python train.py --n_layer=13 --d_model=320 --n_experts=8 --experts_per_token=1 --d_expert=304 --d_shared_expert=0 --activation="swiglu" --moe_layers=[0, 1, 2, 3, 4, 5, 6, 7, 8, 9, 10, 11, 12] --router_score="sigmoid" --normalize_top_k=false --routed_scale=2.0 --balance_loss=0.00216 --balance_bias=true --scale_expert_input=true --init_std_router=0.0138 --lr_router=0.000266 --n_head=5 --n_kv_head=5 --head_dim=64 --vocab_size=2048 --norm="rmsnorm" --norm_place="pre" --norm_eps=1e-05 --positions="rope" --rope_base=10000.0 --rope_fraction=0.5 --qk_norm=false --attn_scale=0.125 --tie_embeddings=false --parallel_block=false --init="normal" --init_std_qkv=0.0377 --init_std_o=0.0467 --init_std_up=0.0539 --init_std_down=0.0539 --optimizer="soap_variant" --lr=0.00524 --weight_decay=0.0 --lr_head=0.00444 --warmup_steps=200 --schedule="wsd" --decay_fraction=1.0 --decay_shape="linear" --final_lr_fraction=0.0 --batch_tokens=32768 --seq_len=512 --doc_mask=true --train_tokens=309700000 --steps=9452 --dataset="wikipedia_en"
Below are experts of layer 3 (counted from 0) of a mixture-of-experts language model. Rows are named router (the router's row for the expert), gate (a neuron's input weights, with its number), up (a neuron's input weights, with its number) and show model dimensions 240-279. Each number is 200 + 20 x the weight over its row's rms, rounded and kept within 0 to 999.
Before each expert's rows: "comes after" lists some tokens at least twice as common just before its tokens as in all text. This comes from a sample of Wikipedia text that the model never trained on. Tokens count by the router's weight.

# expert 3
comes after: "-", " (", "S", " F", " S", " T"
router,199,208,179,200,207,197,234,163,182,194,184,242,182,212,221,210,176,200,184,200,218,173,204,203,218,197,182,210,212,221,218,206,195,220,258,194,196,213,216,185
gate0,190,202,219,199,240,200,216,207,212,167,207,177,174,218,200,182,221,174,209,191,203,192,191,192,216,211,197,203,194,182,165,169,198,230,219,183,236,202,216,221
up0,190,219,221,204,210,218,241,176,227,201,198,201,178,263,184,200,210,220,223,192,243,202,158,175,234,192,211,220,175,224,186,154,199,216,174,177,225,218,217,210
gate1,165,193,213,190,217,161,229,187,159,203,178,155,211,163,190,217,229,197,216,223,181,188,163,191,217,206,216,186,184,188,196,191,204,186,189,180,169,180,195,187
up1,226,207,186,233,202,207,160,180,232,170,241,197,191,197,220,209,214,202,227,184,208,181,224,165,166,231,196,229,205,188,200,202,204,229,187,203,239,173,211,186
gate2,212,218,201,209,205,180,216,201,239,165,208,211,190,244,207,184,208,175,200,194,232,163,179,228,196,187,186,223,205,203,217,177,212,219,252,195,211,209,210,200
up2,211,199,221,146,209,244,202,210,187,231,138,189,223,206,184,182,222,205,220,220,203,217,222,175,198,186,215,194,213,178,216,203,213,190,145,204,200,197,176,208
gate3,174,179,215,229,193,215,231,225,169,219,203,212,189,234,199,192,174,231,206,196,233,204,240,194,245,185,212,204,195,201,215,231,220,197,194,189,219,190,189,224
up3,192,204,213,222,178,206,205,223,173,230,199,176,181,194,209,203,184,250,233,171,183,219,194,190,222,201,189,180,169,221,186,243,175,198,193,218,166,175,169,224
gate4,195,219,175,192,201,205,219,213,222,204,217,194,150,220,200,198,221,193,212,198,186,204,206,193,208,199,236,183,178,198,238,177,216,209,197,173,191,223,154,197
up4,228,194,203,222,178,184,189,203,203,205,209,195,219,159,195,191,202,216,195,233,188,202,248,231,173,181,183,205,186,172,226,216,219,219,175,196,207,206,209,206
gate5,194,207,210,210,188,213,212,230,152,174,174,186,207,172,209,203,180,208,200,185,197,214,215,233,225,221,187,201,224,192,165,173,204,188,224,186,202,230,170,160
up5,188,230,200,184,179,181,196,195,236,204,196,203,191,194,185,169,218,215,203,210,188,198,208,200,186,251,186,197,221,227,200,227,193,193,197,201,190,204,225,221
gate6,216,215,200,240,189,178,193,208,216,184,192,223,182,158,217,220,163,197,206,187,225,177,211,178,176,213,202,216,201,221,186,209,186,206,176,216,162,206,211,213
up6,160,159,174,213,197,196,234,200,188,257,214,200,196,254,161,204,199,186,194,198,176,209,193,191,216,176,211,196,205,180,208,226,201,202,224,178,233,162,163,190
gate7,206,202,210,202,206,215,174,207,201,202,184,209,206,211,212,192,178,229,199,157,233,183,198,208,197,216,166,187,209,167,227,183,237,245,171,162,194,221,207,154
up7,195,226,216,199,183,253,204,229,212,208,183,220,218,236,190,182,178,208,180,150,220,189,205,196,192,215,170,188,209,185,196,223,212,237,186,192,169,213,204,173
gate8,173,196,193,189,203,204,166,198,224,179,211,194,182,220,207,188,235,180,209,163,155,230,232,178,218,227,164,227,174,216,209,199,202,175,224,241,188,203,179,194
up8,204,184,209,186,184,179,220,200,202,222,200,226,216,162,194,221,185,195,186,222,236,178,212,223,175,218,205,221,209,181,226,213,203,173,205,203,235,206,245,183
gate9,189,231,202,222,212,182,205,190,168,204,146,226,177,144,206,206,180,170,226,237,221,195,180,191,191,214,198,255,179,205,240,196,219,199,208,204,233,216,177,205
up9,184,211,226,219,189,189,214,189,140,208,158,206,204,122,171,209,178,183,200,216,187,219,195,198,180,227,179,227,200,211,221,150,220,179,190,214,233,214,184,187
gate10,217,197,208,167,189,189,183,200,191,180,219,199,214,173,196,205,141,213,182,177,204,183,200,212,215,208,199,202,190,204,191,235,190,200,155,172,211,175,182,210
up10,198,209,192,198,213,181,198,220,178,193,206,183,200,188,184,196,161,205,180,185,215,176,209,207,211,207,240,210,216,204,189,220,204,200,147,152,199,194,203,178
gate11,152,231,187,216,168,216,189,170,184,182,220,200,214,195,198,200,169,147,215,207,210,200,207,192,174,184,193,218,217,217,193,208,181,187,213,224,222,200,190,196
up11,222,192,196,219,201,194,234,205,194,226,215,203,249,209,196,193,229,229,171,223,206,201,193,221,172,196,205,177,186,167,200,194,212,211,163,205,211,204,197,216
gate12,206,219,219,171,168,171,191,187,204,206,236,243,210,189,225,193,191,200,177,170,223,193,210,194,169,212,169,200,190,215,213,220,220,176,194,195,193,174,216,182
up12,223,226,222,200,178,199,204,195,216,229,210,215,196,229,215,188,188,209,230,229,185,228,190,178,192,181,182,182,210,208,168,206,221,206,215,232,187,206,164,195
gate13,194,182,224,165,194,223,197,232,182,156,208,220,199,236,225,239,189,210,222,178,186,212,198,229,213,185,179,192,174,167,203,174,197,213,209,241,186,183,167,218
up13,203,191,230,167,186,219,168,228,199,182,207,223,202,190,199,200,199,200,183,189,181,191,198,223,201,207,159,179,204,199,195,171,218,229,205,228,174,211,180,209
gate14,193,226,169,192,203,180,156,192,241,177,214,182,208,196,248,207,219,189,220,183,213,186,211,230,214,180,254,184,181,196,215,228,213,220,204,191,144,219,207,207
up14,196,223,189,184,209,161,205,178,222,207,186,185,173,219,197,181,188,191,210,163,205,198,216,226,189,164,214,217,194,188,209,199,207,206,171,216,165,245,226,233
gate15,240,201,234,190,194,229,195,171,211,171,238,176,224,241,193,217,206,179,219,212,228,248,210,164,207,189,197,204,156,177,207,233,235,193,168,164,194,222,215,207
up15,212,217,183,164,214,179,153,195,192,196,195,213,199,248,216,220,203,197,182,215,212,201,228,240,168,211,202,181,189,189,219,206,226,204,208,198,210,177,203,219
gate16,213,173,175,207,196,155,199,191,216,217,175,179,203,209,204,183,204,213,178,186,179,191,180,210,210,224,191,191,189,206,237,177,194,219,211,233,216,223,176,222
up16,193,191,192,213,171,182,208,219,190,217,192,192,219,211,207,201,184,181,178,204,162,177,221,205,186,211,184,190,124,188,190,216,209,224,226,192,182,219,184,246
gate17,208,253,252,180,226,207,244,208,222,234,211,219,205,179,204,195,209,214,187,184,229,170,201,229,204,205,194,190,204,211,193,192,202,237,214,192,205,227,205,228
up17,198,149,195,225,159,191,156,218,146,170,189,194,196,187,214,193,190,188,191,168,176,203,196,185,180,169,200,189,216,174,206,217,207,206,198,197,219,177,178,170
gate18,187,195,222,215,205,220,178,186,216,199,190,221,186,197,237,184,224,172,197,248,232,183,224,170,200,174,160,210,184,189,192,186,181,185,214,210,189,197,195,190
up18,194,214,193,178,218,203,183,218,155,193,195,204,225,204,198,196,199,180,227,205,222,188,221,196,205,231,199,211,217,202,205,169,198,212,199,186,203,210,211,199

# expert 2
comes after: "\n", ")", ".", "==", "\"", "==="
router,208,190,199,222,236,189,215,185,199,184,138,225,187,203,246,212,188,208,182,191,197,190,194,199,199,232,231,230,203,216,192,200,204,211,189,223,193,209,164,210
gate0,221,218,197,209,222,189,198,205,198,186,214,211,218,188,190,210,202,237,196,206,196,196,233,183,169,195,198,211,219,190,213,206,217,219,212,198,187,181,207,221
up0,193,223,207,192,213,199,204,183,149,176,213,215,224,196,172,199,225,210,216,187,182,178,223,198,195,203,210,226,226,193,236,205,200,215,215,207,231,194,209,227
gate1,196,213,215,242,198,179,182,193,167,178,211,223,174,206,189,198,169,200,180,199,167,201,228,197,196,202,165,184,192,203,153,169,181,255,216,181,215,201,184,190
up1,225,179,167,198,207,232,237,208,243,189,201,202,192,191,185,235,205,182,213,165,223,177,222,189,220,184,272,175,212,203,201,214,201,194,228,206,206,212,221,192
gate2,227,222,172,206,223,173,208,219,205,176,170,191,206,201,194,189,187,164,172,179,228,178,192,212,227,221,215,199,191,172,175,194,205,185,232,216,178,195,205,201
up2,191,188,199,209,231,179,200,198,205,201,166,193,192,220,211,191,186,231,202,198,202,199,189,205,180,199,182,185,189,191,234,204,213,207,203,201,183,205,206,186
gate3,210,198,208,210,217,224,206,204,211,189,217,204,170,237,224,189,197,199,185,205,190,194,172,187,262,211,180,224,198,216,184,170,203,177,213,223,213,178,195,183
up3,199,229,224,193,220,204,200,179,236,232,194,197,153,212,183,233,227,183,187,201,195,184,195,168,222,214,230,234,247,202,164,192,203,149,178,200,179,199,213,169
gate4,239,214,226,195,231,226,196,195,201,190,200,207,172,205,211,186,165,185,222,174,144,211,158,205,183,213,191,208,180,184,187,189,197,175,127,184,211,241,207,205
up4,202,221,202,179,226,199,219,186,243,203,206,190,205,213,210,171,229,180,188,198,194,221,215,258,224,181,190,208,193,218,207,171,192,173,189,208,192,197,204,203
gate5,174,192,191,230,192,190,176,177,179,178,203,201,204,180,185,201,218,176,175,186,185,196,213,193,214,226,194,212,189,176,204,224,201,209,175,189,240,202,192,187
up5,216,200,187,189,216,191,217,221,208,170,205,188,204,232,216,251,156,193,196,222,170,199,201,152,177,216,222,214,218,200,181,161,214,204,201,205,173,199,186,196
gate6,218,177,224,197,193,207,193,219,215,164,162,247,200,246,181,206,211,249,205,241,217,169,205,173,195,220,197,177,180,197,212,180,225,201,226,187,218,187,195,223
up6,211,228,177,159,209,227,211,214,242,214,201,161,203,181,206,218,213,180,185,187,210,229,210,167,181,213,223,182,220,226,218,195,206,210,189,192,214,229,175,213
gate7,220,226,211,209,209,173,196,164,206,222,228,184,180,208,202,187,184,224,152,179,203,179,211,208,199,202,193,207,210,190,164,177,200,225,227,189,226,162,222,188
up7,180,200,184,206,187,237,205,216,184,175,164,205,236,186,189,202,183,182,191,198,213,187,203,193,198,222,191,201,192,231,231,229,205,161,150,206,199,189,173,209
gate8,217,173,202,224,197,190,195,190,226,188,157,205,167,182,192,200,179,181,200,210,212,166,213,179,214,219,194,208,193,185,217,210,219,201,206,219,204,173,226,185
up8,177,181,177,189,214,218,200,202,216,256,222,194,243,205,198,219,189,201,217,189,194,216,188,201,215,201,168,207,155,184,155,207,194,171,213,240,218,203,217,233
gate9,191,218,165,196,220,205,164,231,213,190,181,210,236,180,182,191,163,166,182,209,191,209,214,182,221,187,166,208,178,199,203,196,168,248,152,203,194,195,200,180
up9,194,224,167,189,167,197,170,224,223,200,189,214,233,187,191,176,166,183,198,208,197,192,221,177,206,195,208,187,198,203,230,170,192,210,162,210,243,191,193,198
gate10,221,198,209,204,186,163,202,227,211,194,228,208,175,190,198,181,199,203,200,201,187,203,209,179,203,203,205,194,195,201,193,228,185,176,186,173,160,207,191,204
up10,193,200,167,210,225,197,219,213,182,200,226,204,182,163,179,189,210,191,198,207,194,183,188,182,218,218,145,192,204,194,221,220,231,210,205,205,195,223,196,186
gate11,201,213,204,213,208,205,187,165,194,227,210,174,194,185,204,187,209,194,213,179,190,180,155,171,202,211,202,224,188,160,169,210,224,186,218,184,173,183,193,181
up11,197,191,230,194,190,157,188,240,204,188,196,230,199,217,212,228,172,222,202,223,200,220,232,203,197,201,198,194,171,213,223,191,173,218,199,244,208,219,230,224
gate12,201,174,187,180,202,193,186,188,201,187,215,199,189,196,253,191,203,199,201,228,205,226,173,198,201,181,205,178,225,212,180,253,224,241,205,230,221,221,200,205
up12,214,179,190,160,200,228,206,202,198,188,237,202,215,198,255,200,195,206,205,206,204,221,167,198,196,200,176,209,201,207,193,252,259,196,222,210,201,212,215,191
gate13,211,212,173,218,230,248,224,202,200,203,198,179,207,213,164,209,176,185,204,187,185,229,205,176,207,215,192,186,218,196,200,208,232,186,201,219,231,210,175,258
up13,168,177,183,186,190,193,207,241,254,219,203,216,191,160,136,228,186,185,185,165,202,233,203,228,170,212,191,149,243,194,202,178,148,193,193,192,229,236,198,206
gate14,205,240,247,171,223,199,212,195,207,216,180,195,200,173,206,180,172,200,219,204,197,207,156,183,202,196,204,137,220,207,191,202,223,149,217,203,182,194,201,170
up14,210,173,227,154,188,174,242,217,185,205,199,233,159,229,204,227,174,217,204,158,186,191,236,211,182,202,233,200,196,186,188,217,203,221,251,203,202,176,176,197
gate15,182,219,196,177,181,192,184,197,177,235,206,191,189,219,196,196,210,158,246,219,196,187,217,202,186,179,208,172,187,213,204,218,209,167,173,208,193,184,199,177
up15,183,217,198,205,208,199,209,159,165,165,191,232,194,133,223,196,210,209,193,178,227,224,212,220,198,219,215,203,208,184,213,196,186,225,209,170,224,225,206,211
gate16,224,207,237,234,202,202,227,184,239,175,181,198,197,186,204,197,215,192,192,192,206,205,199,248,160,202,191,194,216,222,217,182,187,202,229,190,204,221,217,196
up16,201,210,197,206,217,189,236,220,158,191,186,219,195,181,188,195,215,213,193,199,225,191,169,194,228,218,224,197,202,169,233,204,198,201,187,237,229,197,218,197
gate17,191,250,173,182,210,249,197,208,216,207,194,197,210,203,213,236,192,199,208,240,209,174,216,172,210,196,163,218,193,191,202,232,198,209,188,220,216,202,222,227
up17,203,231,196,202,223,211,185,211,193,174,186,197,227,208,212,224,184,213,189,234,187,178,218,177,222,197,173,201,195,207,189,215,201,208,206,205,208,205,222,190
gate18,211,209,202,204,188,207,197,214,182,216,213,170,237,209,227,143,201,174,220,234,212,191,192,198,223,213,180,235,195,203,209,200,214,187,163,165,202,242,188,223
up18,221,188,218,189,211,192,214,178,190,211,198,173,224,184,203,174,203,191,163,232,163,198,201,201,225,199,162,202,176,231,228,211,248,199,198,199,174,226,192,229

# expert 4
comes after: " ", "w", "ar", "d", "c", " W"
router,195,222,184,237,204,207,206,183,192,168,184,203,201,211,217,202,215,235,211,199,219,201,207,166,189,205,192,211,243,212,239,212,209,194,186,226,196,210,199,171
gate0,240,168,175,179,225,185,200,208,181,191,190,188,189,173,203,238,179,215,179,183,201,186,245,182,157,200,229,234,192,170,189,205,206,204,224,203,244,207,193,210
up0,185,237,219,216,164,197,184,223,199,198,170,179,191,219,213,189,202,189,208,202,201,219,194,175,189,180,199,192,212,209,237,214,203,167,193,202,231,177,230,196
gate1,149,200,220,184,210,224,192,197,203,231,166,212,197,223,202,192,229,164,198,232,194,203,199,180,213,210,161,182,208,191,168,149,205,209,198,218,184,187,202,191
up1,210,193,209,206,255,189,190,181,216,213,173,183,213,215,212,185,211,211,186,197,163,177,197,189,213,213,199,210,233,196,210,139,226,238,177,216,175,233,185,191
gate2,146,246,256,181,183,168,201,212,196,177,232,184,220,177,213,168,199,183,195,225,237,220,200,184,167,162,197,204,183,194,230,216,207,187,199,236,222,214,218,224
up2,178,171,228,170,202,187,190,220,190,182,190,216,175,189,181,211,198,231,188,211,206,210,142,226,213,193,206,202,198,195,203,203,183,209,183,201,210,186,195,186
gate3,166,198,198,204,208,209,184,226,217,201,180,199,177,186,192,209,196,203,183,215,212,172,207,176,197,194,228,192,209,205,217,182,202,159,208,234,171,174,205,211
up3,166,204,204,218,236,192,202,189,210,224,192,221,197,191,181,193,232,200,205,223,201,198,181,213,200,218,225,194,181,212,194,178,205,200,190,212,201,159,215,227
gate4,192,208,204,209,184,213,218,178,209,189,175,207,197,203,206,189,171,201,195,217,230,195,189,176,231,187,163,173,221,175,215,222,192,154,199,177,214,219,194,205
up4,185,175,202,200,170,188,207,195,202,181,211,205,165,193,211,209,203,194,182,203,199,181,198,208,175,235,198,220,213,185,201,201,185,156,176,193,175,197,203,246
gate5,179,214,203,194,220,198,208,213,187,172,185,195,212,190,202,195,223,172,197,194,202,238,202,231,201,201,224,218,184,216,179,193,183,181,202,194,234,214,170,191
up5,179,204,222,174,168,196,182,209,211,222,194,194,215,174,219,194,207,233,186,192,215,208,201,196,179,185,188,192,199,212,191,207,214,212,185,203,241,175,230,165
gate6,221,197,196,221,198,196,210,192,194,167,182,184,158,187,226,216,195,201,211,220,191,193,243,167,209,221,189,221,196,213,182,213,190,201,196,213,207,221,219,167
up6,229,224,195,212,208,190,199,197,180,172,191,206,198,152,191,205,229,193,203,215,189,229,221,212,192,211,245,208,225,202,198,207,210,192,205,200,167,204,215,185
gate7,201,188,198,201,244,215,232,197,216,199,202,183,197,159,213,192,217,221,175,237,213,169,234,195,192,200,236,182,180,187,193,207,196,188,214,202,219,226,194,169
up7,167,208,165,244,192,184,213,227,200,169,184,205,185,175,200,205,174,204,198,200,210,224,201,240,194,200,202,218,216,200,218,222,206,231,182,209,175,177,179,216
gate8,241,210,176,229,173,188,221,203,197,187,195,184,219,231,210,197,224,182,216,207,187,187,206,173,191,203,173,173,197,192,195,199,196,162,186,224,186,197,199,225
up8,226,204,201,189,189,213,173,202,198,198,176,205,232,191,177,220,184,192,167,186,236,212,198,200,199,245,151,184,169,177,214,205,189,233,200,171,211,207,171,184
gate9,197,204,188,180,211,177,175,203,193,182,185,178,226,208,222,202,216,182,174,201,214,195,205,196,164,220,193,204,216,206,186,201,227,258,163,199,170,233,229,201
up9,225,194,206,202,182,207,218,187,220,191,209,182,213,218,198,229,211,198,209,206,167,150,212,219,165,189,180,206,201,188,166,202,184,201,229,191,212,188,203,181
gate10,198,173,235,226,223,199,199,209,225,201,198,168,200,177,183,150,163,202,221,230,172,204,221,226,190,186,169,202,215,196,192,206,216,186,206,220,203,202,238,183
up10,189,215,227,182,189,248,213,204,165,205,197,211,214,183,207,214,221,207,242,166,207,207,216,184,175,204,191,196,234,195,216,196,171,187,203,212,173,177,193,204
gate11,247,172,197,228,177,189,210,197,205,188,183,211,196,181,224,228,203,187,222,202,192,211,214,178,189,200,204,200,181,212,196,205,235,193,215,178,200,221,237,208
up11,178,203,229,209,175,204,194,223,217,163,193,192,193,179,218,179,251,208,185,182,187,156,176,183,218,207,215,189,189,230,217,190,214,198,204,223,150,211,239,214
gate12,235,203,200,164,229,197,139,195,172,197,189,177,221,215,198,256,218,229,184,217,189,210,189,198,192,180,189,211,209,199,198,183,185,213,188,167,194,214,227,194
up12,213,184,200,195,180,203,210,202,170,174,190,210,226,197,161,211,168,219,222,194,187,177,228,191,206,205,200,180,214,204,187,193,186,199,194,182,149,194,192,220
gate13,238,210,203,207,165,187,189,184,225,176,218,235,159,163,184,222,200,192,196,206,195,219,200,162,245,231,182,213,200,210,191,185,235,205,206,190,229,223,191,200
up13,230,167,200,233,199,186,188,185,193,174,200,200,206,130,170,208,201,192,171,176,200,180,177,162,205,210,205,213,181,208,199,212,183,151,196,175,212,208,181,180
gate14,167,191,186,210,194,178,201,190,163,211,203,215,221,169,190,206,220,238,194,201,225,216,190,199,190,198,206,190,224,202,208,209,207,236,184,234,220,199,203,211
up14,209,180,204,203,234,223,222,188,156,187,212,186,188,217,196,187,190,230,210,238,184,221,193,192,204,174,203,218,199,187,174,200,193,227,152,211,219,135,227,186
gate15,182,221,218,216,153,209,215,204,181,182,189,232,192,195,204,185,213,210,190,224,197,181,218,206,179,187,171,221,199,194,161,214,231,179,228,172,197,176,178,194
up15,165,198,208,167,198,242,242,207,198,210,202,225,180,202,194,184,189,193,174,204,210,200,208,219,219,233,186,225,210,171,200,189,172,210,195,197,217,200,214,172
gate16,189,207,218,159,230,177,202,199,224,197,222,182,193,240,182,222,178,207,199,200,183,203,185,204,184,213,227,179,183,153,189,209,208,239,210,239,198,171,191,181
up16,171,197,206,163,205,192,178,215,195,201,198,196,191,170,191,196,242,157,209,206,189,189,212,220,198,198,191,222,221,210,221,163,229,198,176,185,195,212,183,205
gate17,203,190,206,174,209,184,219,220,217,202,161,213,156,200,180,171,231,190,186,186,212,194,209,169,202,182,195,175,207,193,180,178,218,203,198,205,203,193,199,167
up17,219,210,186,170,197,180,216,228,193,224,179,174,171,236,180,212,183,196,205,225,199,192,227,205,196,210,211,207,200,212,196,150,221,223,236,179,221,185,192,216
gate18,174,223,163,187,191,179,209,164,168,206,228,176,207,260,180,194,210,178,221,180,181,185,188,234,199,218,223,199,189,204,171,177,196,232,198,205,191,234,196,194
up18,238,171,195,237,196,212,197,177,200,196,183,223,188,207,169,192,232,208,180,215,198,195,220,183,187,209,217,159,185,202,180,211,182,203,182,206,164,225,221,216

# expert 6
comes after: "\n", " the", " and", " to", " was", " that"
router,204,194,202,233,219,207,209,145,200,170,185,248,179,191,195,220,149,194,184,203,204,248,220,191,180,202,208,208,262,211,230,225,185,215,204,186,203,196,180,186
gate0,213,202,172,212,154,214,218,210,201,170,160,204,215,171,184,202,224,188,199,222,195,217,196,197,185,178,247,200,179,193,202,198,162,241,209,179,218,250,175,196
up0,150,188,267,198,221,199,197,186,201,205,226,216,171,220,221,206,168,220,196,206,216,174,210,174,173,229,188,211,208,202,204,184,211,188,212,217,219,196,218,217
gate1,216,174,245,183,211,226,249,232,196,191,205,201,193,170,168,207,190,237,199,206,175,186,218,184,184,191,212,226,217,175,185,193,215,238,196,183,198,192,194,212
up1,252,189,162,210,232,194,175,194,209,256,226,189,207,153,193,194,197,182,240,204,229,224,170,217,208,194,186,221,189,216,188,168,213,218,219,181,178,181,214,178
gate2,222,189,191,177,192,202,184,229,199,172,210,199,219,164,191,202,178,202,186,189,189,219,234,189,190,233,175,216,233,220,201,201,220,183,202,197,194,184,156,224
up2,189,189,196,193,199,192,164,187,191,190,182,219,213,244,203,223,180,197,189,180,201,190,200,224,245,171,173,187,208,191,202,180,190,170,209,210,206,206,179,188
gate3,181,209,204,231,210,170,218,220,260,202,213,215,216,201,203,175,220,194,168,212,201,177,182,171,203,166,242,212,190,193,190,218,235,160,179,190,203,221,234,192
up3,170,214,240,202,210,223,202,194,176,203,158,226,182,207,176,201,191,189,228,198,176,187,188,199,177,173,212,175,229,201,174,242,220,207,200,219,162,222,201,228
gate4,171,136,203,184,208,191,193,166,180,183,163,217,223,212,201,239,183,182,183,215,220,205,207,195,185,214,196,209,205,227,221,227,195,188,178,206,191,207,207,208
up4,201,164,187,196,192,249,219,183,208,219,205,209,210,165,185,212,194,206,192,167,239,183,165,191,184,191,194,233,203,218,200,225,206,199,205,198,199,175,230,191
gate5,184,221,187,224,201,211,217,153,218,196,170,225,183,211,186,207,197,145,222,221,245,207,222,210,196,236,194,212,206,183,170,183,195,202,168,221,201,209,191,178
up5,194,233,207,165,214,214,176,173,192,205,175,224,159,153,186,194,181,178,207,217,210,229,220,190,194,218,218,233,209,198,174,176,220,167,217,193,199,180,195,192
gate6,232,195,181,198,219,252,204,184,182,169,205,203,244,176,189,211,202,177,195,188,211,169,203,190,217,247,207,189,234,210,186,185,169,205,209,186,207,183,188,200
up6,206,189,217,212,217,220,215,198,180,200,183,188,216,198,177,220,189,192,190,203,171,209,213,218,190,199,218,180,200,208,196,186,211,191,161,226,169,212,178,223
gate7,218,221,212,228,237,196,185,179,189,207,216,230,186,199,193,146,208,176,193,207,209,192,193,239,214,197,189,190,195,211,209,217,170,209,194,202,216,179,200,200
up7,171,233,192,201,204,182,220,170,219,167,162,212,198,233,193,215,171,199,229,241,195,203,177,215,172,228,184,177,200,188,191,192,192,204,199,263,223,228,217,153
gate8,194,162,210,199,203,174,219,179,182,167,219,184,163,222,221,203,183,191,195,206,258,209,173,215,245,164,177,198,208,181,179,194,192,213,194,175,205,216,206,176
up8,219,204,202,188,180,208,191,213,187,211,210,165,218,207,171,212,204,239,191,206,163,189,196,203,200,195,185,176,185,206,208,197,219,179,172,204,203,193,170,164
gate9,183,246,218,206,187,199,175,182,206,189,172,211,196,211,190,175,177,184,158,170,184,240,204,201,196,183,177,216,206,195,187,213,205,228,191,178,209,196,186,177
up9,193,199,182,202,216,185,206,195,228,195,215,196,201,200,237,239,204,205,204,222,201,179,166,188,205,210,232,215,215,194,221,221,202,190,203,227,184,203,222,222
gate10,177,213,208,196,204,200,216,190,203,188,203,227,199,172,198,229,215,210,238,176,190,205,250,202,196,208,220,206,200,202,225,195,208,238,232,216,209,223,200,184
up10,211,164,231,208,196,211,163,199,226,208,199,174,195,227,191,128,162,185,155,202,182,185,183,218,179,190,198,175,236,185,225,201,199,184,174,192,190,174,244,220
gate11,204,250,208,203,198,222,187,176,192,188,186,195,190,172,204,204,171,213,192,159,213,222,216,223,187,199,202,231,236,183,233,225,214,184,211,203,194,200,241,214
up11,180,193,182,205,220,200,201,214,221,204,199,190,204,200,192,203,262,177,179,220,166,182,197,191,218,215,192,174,172,200,183,195,252,245,208,199,190,206,175,200
gate12,213,187,203,214,184,181,221,193,221,204,206,221,195,242,178,245,175,166,205,202,214,166,199,213,192,200,211,218,150,218,193,217,189,165,199,194,153,193,212,199
up12,197,189,213,225,234,200,188,209,187,191,217,161,173,192,205,209,190,207,177,229,174,161,176,229,210,206,150,187,214,190,200,185,201,206,234,202,233,201,211,194
gate13,193,188,208,239,266,187,226,190,195,192,186,214,211,221,214,216,180,199,225,239,199,205,213,194,206,193,164,223,166,233,182,161,206,226,192,172,202,179,222,230
up13,198,217,189,164,165,218,185,210,194,206,195,181,189,168,202,204,210,196,174,184,222,219,208,186,196,186,203,174,206,186,206,213,203,190,198,240,210,205,167,169
gate14,201,194,181,189,211,193,225,184,177,171,227,197,224,161,194,195,189,152,202,181,189,201,228,160,186,207,206,228,198,234,210,173,201,201,193,219,165,213,188,180
up14,196,180,176,185,181,193,243,176,186,160,176,182,206,178,186,218,161,166,202,201,156,209,232,185,222,187,202,225,172,226,175,211,209,207,179,179,167,209,184,179
gate15,208,183,187,210,199,196,207,185,205,168,216,225,211,252,201,223,195,232,158,232,232,174,204,196,197,213,212,192,196,199,229,261,204,188,198,210,196,219,200,215
up15,216,214,180,178,185,185,205,242,221,197,187,200,220,170,227,192,214,233,196,207,222,224,206,204,175,249,186,199,143,187,186,233,208,219,222,229,208,191,203,218
gate16,167,206,196,219,187,231,229,201,196,188,190,231,197,152,233,157,188,205,213,238,202,199,218,202,199,200,254,203,198,208,179,160,219,180,192,167,209,224,216,217
up16,172,189,185,175,182,211,217,189,211,180,169,194,190,194,191,177,222,213,187,207,216,184,215,222,214,187,223,211,195,186,195,220,191,189,204,207,178,195,223,224
gate17,203,160,192,216,186,188,188,194,182,174,209,219,232,213,228,207,185,216,200,232,189,204,223,214,198,192,203,249,220,207,201,225,186,184,178,198,194,200,147,219
up17,208,164,178,216,205,193,143,176,197,190,221,227,194,222,200,197,167,219,240,237,208,204,186,224,175,179,189,220,201,208,176,236,174,155,157,176,202,219,209,189
gate18,216,191,220,220,229,195,175,182,212,205,187,206,158,203,198,222,200,192,209,211,242,229,180,208,183,222,179,236,225,214,194,174,217,201,174,207,203,179,210,178
up18,214,185,184,210,215,200,193,179,219,186,197,208,215,181,188,189,195,223,189,192,228,238,177,203,205,187,225,233,209,271,186,176,221,199,184,189,187,225,222,191